Weights of a small mixture-of-experts language model, trained from scratch on English Wikipedia.
Size: 12 layers, width 320, vocabulary 16384, 54.5M parameters.
Below are experts of layer 5 (counted from 0) of a mixture-of-experts language model. Rows are named router (the router's row for the expert), down (a neuron's output weights, with its number) and show model dimensions 0-63. Each number is 200 + 40 x the weight over its row's rms, rounded and kept within 0 to 999.
After each expert's rows: a language model's description of what the expert responds to. This comes from a sample of Wikipedia text that the model never trained on.

# expert 41
router,168,202,258,184,179,214,153,200,226,196,220,188,246,187,190,173,185,163,155,143,200,212,208,177,206,259,208,142,153,207,233,163,265,193,246,133,181,269,228,200,193,184,205,243,131,264,170,287,122,231,248,154,185,278,203,224,202,260,170,254,158,239,180,212
down0,196,212,173,112,255,168,260,177,199,254,201,189,188,229,228,243,234,161,237,159,173,236,206,218,199,210,228,170,150,220,151,212,148,170,235,215,253,250,284,239,213,212,157,172,204,256,190,205,157,228,243,253,261,206,105,204,127,198,140,195,277,134,222,120
down1,165,190,149,184,180,227,196,249,228,294,99,131,163,169,208,222,193,206,173,143,271,195,192,232,191,206,222,261,164,160,213,123,151,262,247,174,176,190,194,216,165,207,158,244,191,210,118,216,178,240,201,156,232,216,230,252,222,192,194,244,144,225,277,173
down2,293,179,238,221,216,173,237,146,180,205,175,185,208,216,144,202,234,167,243,149,184,228,186,264,196,196,213,196,168,180,197,178,235,268,215,167,186,167,154,233,210,169,185,206,135,232,201,215,234,175,248,192,235,276,177,237,191,191,226,196,191,181,199,208
Prepositions after nouns. Mostly of, in, by, into or under right after a noun, as in municipality of, Baronet of, government of, created by.

# expert 37
router,129,152,231,153,226,252,178,145,214,246,186,196,263,141,181,211,181,147,170,242,168,251,169,204,213,215,203,212,161,223,206,175,201,245,242,211,209,158,224,156,71,181,199,234,276,183,233,80,275,228,217,192,178,210,132,193,156,266,172,254,203,233,188,228
down0,239,240,217,140,261,183,153,190,216,278,238,166,256,179,169,203,191,208,158,274,252,190,295,209,268,243,237,196,110,196,252,171,262,207,273,220,160,206,217,177,216,206,263,203,188,176,150,225,172,200,198,224,215,200,169,254,204,210,267,191,116,130,192,195
down1,206,152,192,204,175,170,131,239,193,119,171,222,215,200,265,144,200,252,152,232,218,207,241,211,254,223,224,237,128,202,309,153,160,247,157,181,209,188,220,243,227,231,242,213,218,210,219,240,180,155,209,254,178,253,223,214,246,146,217,223,198,199,203,196
down2,171,212,248,199,119,126,142,161,234,214,212,151,186,211,112,240,215,220,212,246,165,329,119,122,284,268,160,204,242,165,244,99,214,237,249,170,187,154,245,204,151,218,263,206,271,236,187,246,192,155,174,142,204,198,221,303,86,246,153,238,215,150,166,267
Foreign and title words. Opening word pieces inside quoted titles or foreign-language phrases, mostly Spanish or French, such as de, la, en, qu, The.

# expert 59
router,217,165,228,272,213,187,241,278,125,180,203,254,163,185,192,194,148,191,154,189,195,138,191,225,239,232,108,220,243,193,259,162,149,163,219,227,201,197,110,223,232,167,177,191,192,152,147,199,158,262,191,191,258,213,163,205,175,162,231,197,210,162,129,194
down0,159,187,186,165,198,169,189,233,237,188,168,232,168,155,169,185,171,204,116,167,259,237,192,171,189,227,154,167,115,185,212,231,260,170,212,232,296,219,205,292,188,234,185,253,176,222,277,202,240,195,139,210,173,200,199,174,178,204,190,179,193,91,246,174
down1,160,179,173,261,211,160,152,151,214,233,209,280,226,190,212,217,147,202,160,243,190,202,175,181,129,245,122,236,213,209,252,195,136,175,263,178,179,245,142,224,202,130,153,162,182,207,217,251,199,218,243,241,209,152,197,263,206,201,218,194,198,236,119,255
down2,190,245,183,188,171,222,203,189,212,227,271,250,212,236,153,152,169,226,132,230,262,182,204,182,248,124,168,177,177,219,287,204,219,159,207,246,272,186,230,286,178,244,190,213,235,148,250,150,231,195,260,203,178,194,175,193,199,244,261,202,283,144,220,192
Clause connectors and pronouns. Relative and subordinating words and subject pronouns starting clauses, such as that, which, where, when, they, whom, plus "the way".

# expert 16
router,227,198,243,257,200,135,272,211,211,159,209,197,246,225,246,181,159,229,195,167,171,170,182,232,198,208,195,233,161,150,164,235,217,177,232,178,227,244,190,246,231,233,216,191,196,217,79,180,148,178,208,266,179,200,173,204,183,258,220,223,226,217,196,242
down0,231,253,244,177,139,161,239,209,195,220,127,154,208,189,155,179,191,241,203,174,174,192,256,212,201,191,162,216,239,196,219,167,156,199,193,160,220,141,185,210,130,225,153,147,250,103,221,213,180,334,212,205,256,178,207,256,190,259,186,203,229,239,286,185
down1,287,211,171,271,170,167,187,172,139,169,234,253,149,196,269,199,171,193,155,253,208,210,217,192,145,251,152,161,159,234,122,248,164,218,211,182,211,181,156,216,230,230,260,255,191,173,209,178,256,227,232,191,174,261,179,268,221,218,167,218,217,155,158,254
down2,173,191,187,160,288,185,199,133,213,154,157,247,196,176,213,199,182,189,228,214,236,157,141,234,134,174,218,198,180,239,174,169,242,221,222,253,156,183,207,153,159,201,294,173,249,178,231,140,252,209,177,188,195,168,210,189,181,207,168,232,217,224,246,263
Mid-clause content words. Words inside argumentative prose that start fixed phrases or follow auxiliaries, such as due to, in addition, have, according, considered.

# expert 2
router,187,214,162,140,160,174,141,174,204,147,196,234,237,186,233,158,150,257,207,182,160,216,223,237,163,226,135,152,173,181,196,210,217,206,248,239,188,169,194,205,147,209,112,223,170,257,168,178,198,279,186,234,250,143,91,232,140,224,203,249,178,123,156,58
down0,142,128,206,191,122,144,245,163,217,195,164,184,250,206,187,253,249,195,176,232,216,209,210,190,233,165,241,217,226,130,213,188,170,184,177,163,227,117,213,233,202,206,163,157,296,197,111,122,242,227,197,173,180,199,196,118,224,231,273,134,154,172,160,208
down1,211,167,295,202,137,199,193,155,190,202,265,242,135,205,191,117,216,172,159,175,196,232,143,175,237,196,240,178,181,236,191,144,191,263,230,205,237,171,222,212,131,189,269,204,260,189,244,170,211,152,203,164,168,209,240,182,173,229,244,149,192,249,240,219
down2,185,194,146,199,207,175,231,242,165,188,183,205,198,220,228,204,198,197,203,193,147,145,125,199,214,186,170,191,263,187,184,249,200,202,215,176,192,269,119,207,278,227,144,221,152,159,146,207,196,210,266,195,209,164,197,183,270,186,177,229,151,267,171,223
Word-initial name pieces. First pieces of names and words after a space, especially in table cells and prose, such as Mc, ant(ics), bracketed [ quote insertions.

# expert 23
router,240,225,203,191,206,205,184,164,232,251,268,179,197,132,221,237,201,189,185,164,220,236,172,170,151,192,250,264,167,198,246,237,209,258,204,226,188,180,242,206,191,272,206,246,235,197,168,221,205,132,208,253,229,202,221,173,212,151,255,115,201,181,274,235
down0,151,210,217,176,130,261,208,281,273,149,197,204,167,201,243,167,208,203,143,174,126,162,121,208,228,178,231,156,282,178,238,227,190,161,191,249,189,164,260,278,287,118,175,173,161,194,133,227,191,252,227,216,219,204,249,177,78,160,197,183,221,174,198,295
down1,203,229,210,195,232,268,154,143,250,194,224,225,160,168,169,180,219,288,275,117,233,202,203,202,216,293,199,225,190,236,211,215,269,218,147,186,219,229,101,243,132,207,207,292,167,177,215,176,242,256,250,144,163,211,133,156,238,136,197,281,195,161,176,159
down2,162,254,201,100,191,224,197,239,134,211,145,260,160,199,176,266,149,122,224,177,162,123,175,216,264,182,139,214,215,248,179,211,158,176,180,219,190,109,152,213,274,200,141,191,179,261,125,177,142,224,119,184,220,228,196,206,239,177,234,240,187,229,202,230
Place-name context words. Words in gazetteer-style place descriptions, especially Iranian and South Asian villages, such as Rural District, capital, village, river, Raj, Khan.

# expert 45
router,196,189,228,217,257,155,99,209,245,159,229,179,123,157,208,242,194,205,215,246,252,241,144,173,218,195,146,219,216,261,244,182,210,231,147,215,222,116,210,147,167,167,156,151,197,186,225,249,180,194,154,244,141,297,202,201,230,267,124,251,162,230,199,235
down0,168,171,209,277,213,226,215,205,255,219,217,193,265,217,248,212,163,243,211,178,238,251,144,234,151,170,183,139,194,198,231,233,174,289,191,206,224,198,153,140,151,159,165,123,230,191,163,164,179,195,296,199,263,204,282,219,232,210,201,132,206,212,254,158
down1,194,158,201,133,242,214,330,70,226,215,156,147,221,196,172,230,191,210,253,215,233,188,210,221,204,249,202,199,161,206,119,251,221,269,233,180,218,186,275,169,177,196,198,168,211,172,198,164,171,167,167,110,189,175,96,150,217,184,189,261,152,246,210,103
down2,195,269,221,244,179,149,149,200,210,210,250,170,168,132,198,194,243,253,201,295,179,207,225,181,221,202,283,286,243,221,258,201,302,237,231,193,255,199,116,222,137,208,234,173,212,203,244,191,255,167,260,275,217,162,157,237,178,232,171,178,261,239,177,236
Name-internal syllables. Middle word pieces like ary, ay, ah, iny in personal and place names, often non-English: Acharya, Ndiaye, Mary, Pinyin.

# expert 9
router,237,202,154,157,117,217,330,201,229,272,151,139,184,184,194,255,228,192,201,273,244,256,254,230,233,234,228,137,202,248,143,169,218,223,250,212,214,122,250,178,172,223,143,237,219,154,225,186,240,164,187,146,172,177,190,188,133,182,205,178,181,181,214,199
down0,258,229,198,146,250,227,150,216,200,202,175,245,73,227,120,179,80,159,217,242,137,160,209,215,206,171,205,166,232,191,203,155,196,220,214,196,168,184,166,151,160,233,250,240,235,218,185,243,273,201,295,234,206,176,199,196,128,204,174,139,183,192,177,173
down1,155,155,165,158,266,162,189,166,206,178,168,186,228,180,226,307,147,254,218,172,234,167,200,190,173,258,235,216,114,240,211,213,201,196,129,236,174,191,207,168,135,165,200,233,194,99,237,239,199,266,229,140,124,275,157,217,198,127,209,230,230,266,181,240
down2,202,220,247,260,133,186,235,246,180,276,119,295,175,205,203,302,170,173,170,193,182,164,165,228,231,173,245,301,224,244,211,175,210,226,247,244,248,229,173,218,202,195,145,188,173,237,144,228,255,207,185,228,158,202,294,195,195,180,223,189,169,195,153,217
Foreign name onsets. First capital letter or opening piece of non-English personal and place names, often in sports tables, e.g. G(ómez), Gu(zman), Č(ača).

# expert 47
router,182,178,198,184,219,219,219,183,258,187,265,225,180,188,212,264,202,145,243,162,145,258,219,206,293,215,149,228,175,188,197,202,154,182,217,161,112,204,192,230,179,209,193,263,213,218,115,191,176,198,186,163,146,199,190,214,229,158,225,229,143,191,288,221
down0,235,154,200,196,215,160,267,205,137,224,159,179,195,249,96,212,208,196,228,238,263,263,213,185,195,171,254,211,192,186,158,207,227,287,245,209,146,175,186,159,173,236,156,154,213,165,247,244,281,203,224,186,165,172,189,189,280,155,275,244,172,206,161,302
down1,217,183,159,238,134,230,186,189,227,198,155,187,157,170,94,175,130,141,169,248,217,233,230,167,179,182,214,166,217,234,199,200,156,235,195,236,304,159,161,166,179,161,200,173,265,170,173,194,248,154,236,206,194,239,158,227,186,211,251,174,149,159,204,125
down2,219,174,216,217,263,163,159,185,132,214,191,209,217,184,222,263,239,225,144,119,190,191,251,166,195,146,193,162,159,238,244,186,211,261,175,85,199,267,227,201,134,243,187,246,201,185,196,249,162,172,210,187,250,152,202,211,272,132,207,143,228,172,173,210
Pronouns and Indian names. Personal and relative pronouns like his, her, she, who, which, plus inner pieces of Indian names like Rajak-um-ari, Bharati-ya.

# expert 31
router,191,236,226,169,225,255,154,154,220,199,187,220,149,221,148,205,227,189,238,217,186,181,224,154,167,227,220,220,193,223,215,151,200,178,219,237,124,258,218,218,182,261,181,277,184,238,162,255,200,223,181,206,191,244,209,258,197,282,212,223,156,182,200,236
down0,174,203,242,234,195,206,178,124,113,239,132,182,165,230,196,269,142,184,267,193,132,176,202,278,170,181,247,185,183,192,173,177,165,133,169,183,166,257,182,103,253,213,175,125,234,193,269,200,271,262,238,172,234,217,181,178,182,139,322,198,270,283,163,167
down1,190,196,203,202,217,223,118,205,191,205,249,177,184,222,210,227,230,161,131,173,148,185,255,219,189,187,216,177,198,280,226,184,211,193,156,216,230,248,236,138,252,196,153,231,184,197,117,188,234,260,206,194,140,228,225,184,223,262,145,173,177,195,173,175
down2,148,172,182,218,160,207,270,223,251,159,215,184,232,181,195,166,235,185,168,187,210,219,197,204,207,156,166,163,133,229,223,195,194,262,144,157,158,206,246,203,160,265,232,290,166,205,177,134,192,168,229,256,148,229,167,184,251,164,306,235,231,197,158,279
Reporting and listing verbs. Verbs of saying or naming and list introducers in prose, especially called in reviews, such as said, wrote, stated, such, including.

# expert 38
router,187,218,168,204,148,272,140,231,229,207,204,186,193,174,210,247,194,152,220,243,146,228,193,244,250,248,177,165,261,289,255,146,158,161,140,186,203,167,167,160,157,161,241,249,195,221,152,118,204,174,123,222,148,260,154,222,251,248,203,146,181,235,164,171
down0,164,180,222,240,216,197,208,138,208,162,212,146,238,194,191,252,138,178,183,260,209,162,218,229,210,189,243,162,311,221,198,211,199,205,219,242,146,256,227,237,244,243,185,230,213,190,260,158,220,224,291,259,226,175,191,251,232,195,215,220,224,176,199,177
down1,293,270,152,207,161,148,201,171,240,114,233,188,178,206,198,218,203,176,211,226,214,230,141,244,265,258,225,176,182,266,193,231,209,196,262,166,255,186,196,183,170,205,133,192,159,245,204,240,214,219,159,150,182,286,184,284,250,165,221,197,124,228,224,170
down2,207,255,276,148,198,203,227,157,159,241,175,171,215,205,218,192,227,253,216,250,240,155,237,173,205,163,175,192,219,159,203,176,195,203,220,255,178,143,222,259,171,146,210,180,234,142,185,146,180,211,162,122,205,207,168,217,200,235,181,241,265,232,164,152
Foreign name letters. Single letters and initial consonants in transliterated or foreign names and LaTeX, such as w in Hwang, Kw, Gw, Japanese kana.

# expert 62
router,245,119,148,160,160,263,202,231,164,218,95,225,134,226,175,227,172,187,229,136,265,245,135,271,171,179,288,107,209,175,201,230,233,226,196,234,224,222,217,198,244,205,230,228,257,181,186,112,230,258,236,200,227,210,187,209,202,154,226,199,199,138,192,238
down0,292,258,191,263,150,205,104,224,212,148,239,227,200,226,221,183,196,153,261,205,119,208,220,215,125,199,180,200,275,194,230,197,181,230,213,251,249,184,239,215,182,175,179,276,169,248,196,235,286,257,174,285,161,179,252,151,245,228,158,123,213,148,210,258
down1,217,200,210,173,141,249,227,230,213,224,122,225,178,195,210,194,226,141,207,170,246,126,171,244,129,171,260,113,178,229,246,188,265,253,203,190,176,190,235,223,157,191,146,235,194,207,277,146,182,192,127,255,187,164,161,102,204,234,193,276,147,188,224,199
down2,185,216,215,209,149,226,185,249,202,169,92,278,179,194,223,190,105,238,176,232,137,201,191,213,175,220,217,202,180,223,177,286,203,283,242,204,232,181,222,253,165,172,198,235,169,127,261,125,194,187,267,219,246,201,230,252,152,157,229,176,209,193,189,141
Parenthetical openers. Opening parentheses with following pieces after names in lists and bios, such as (born, (died, (footballer), (featuring, (first round).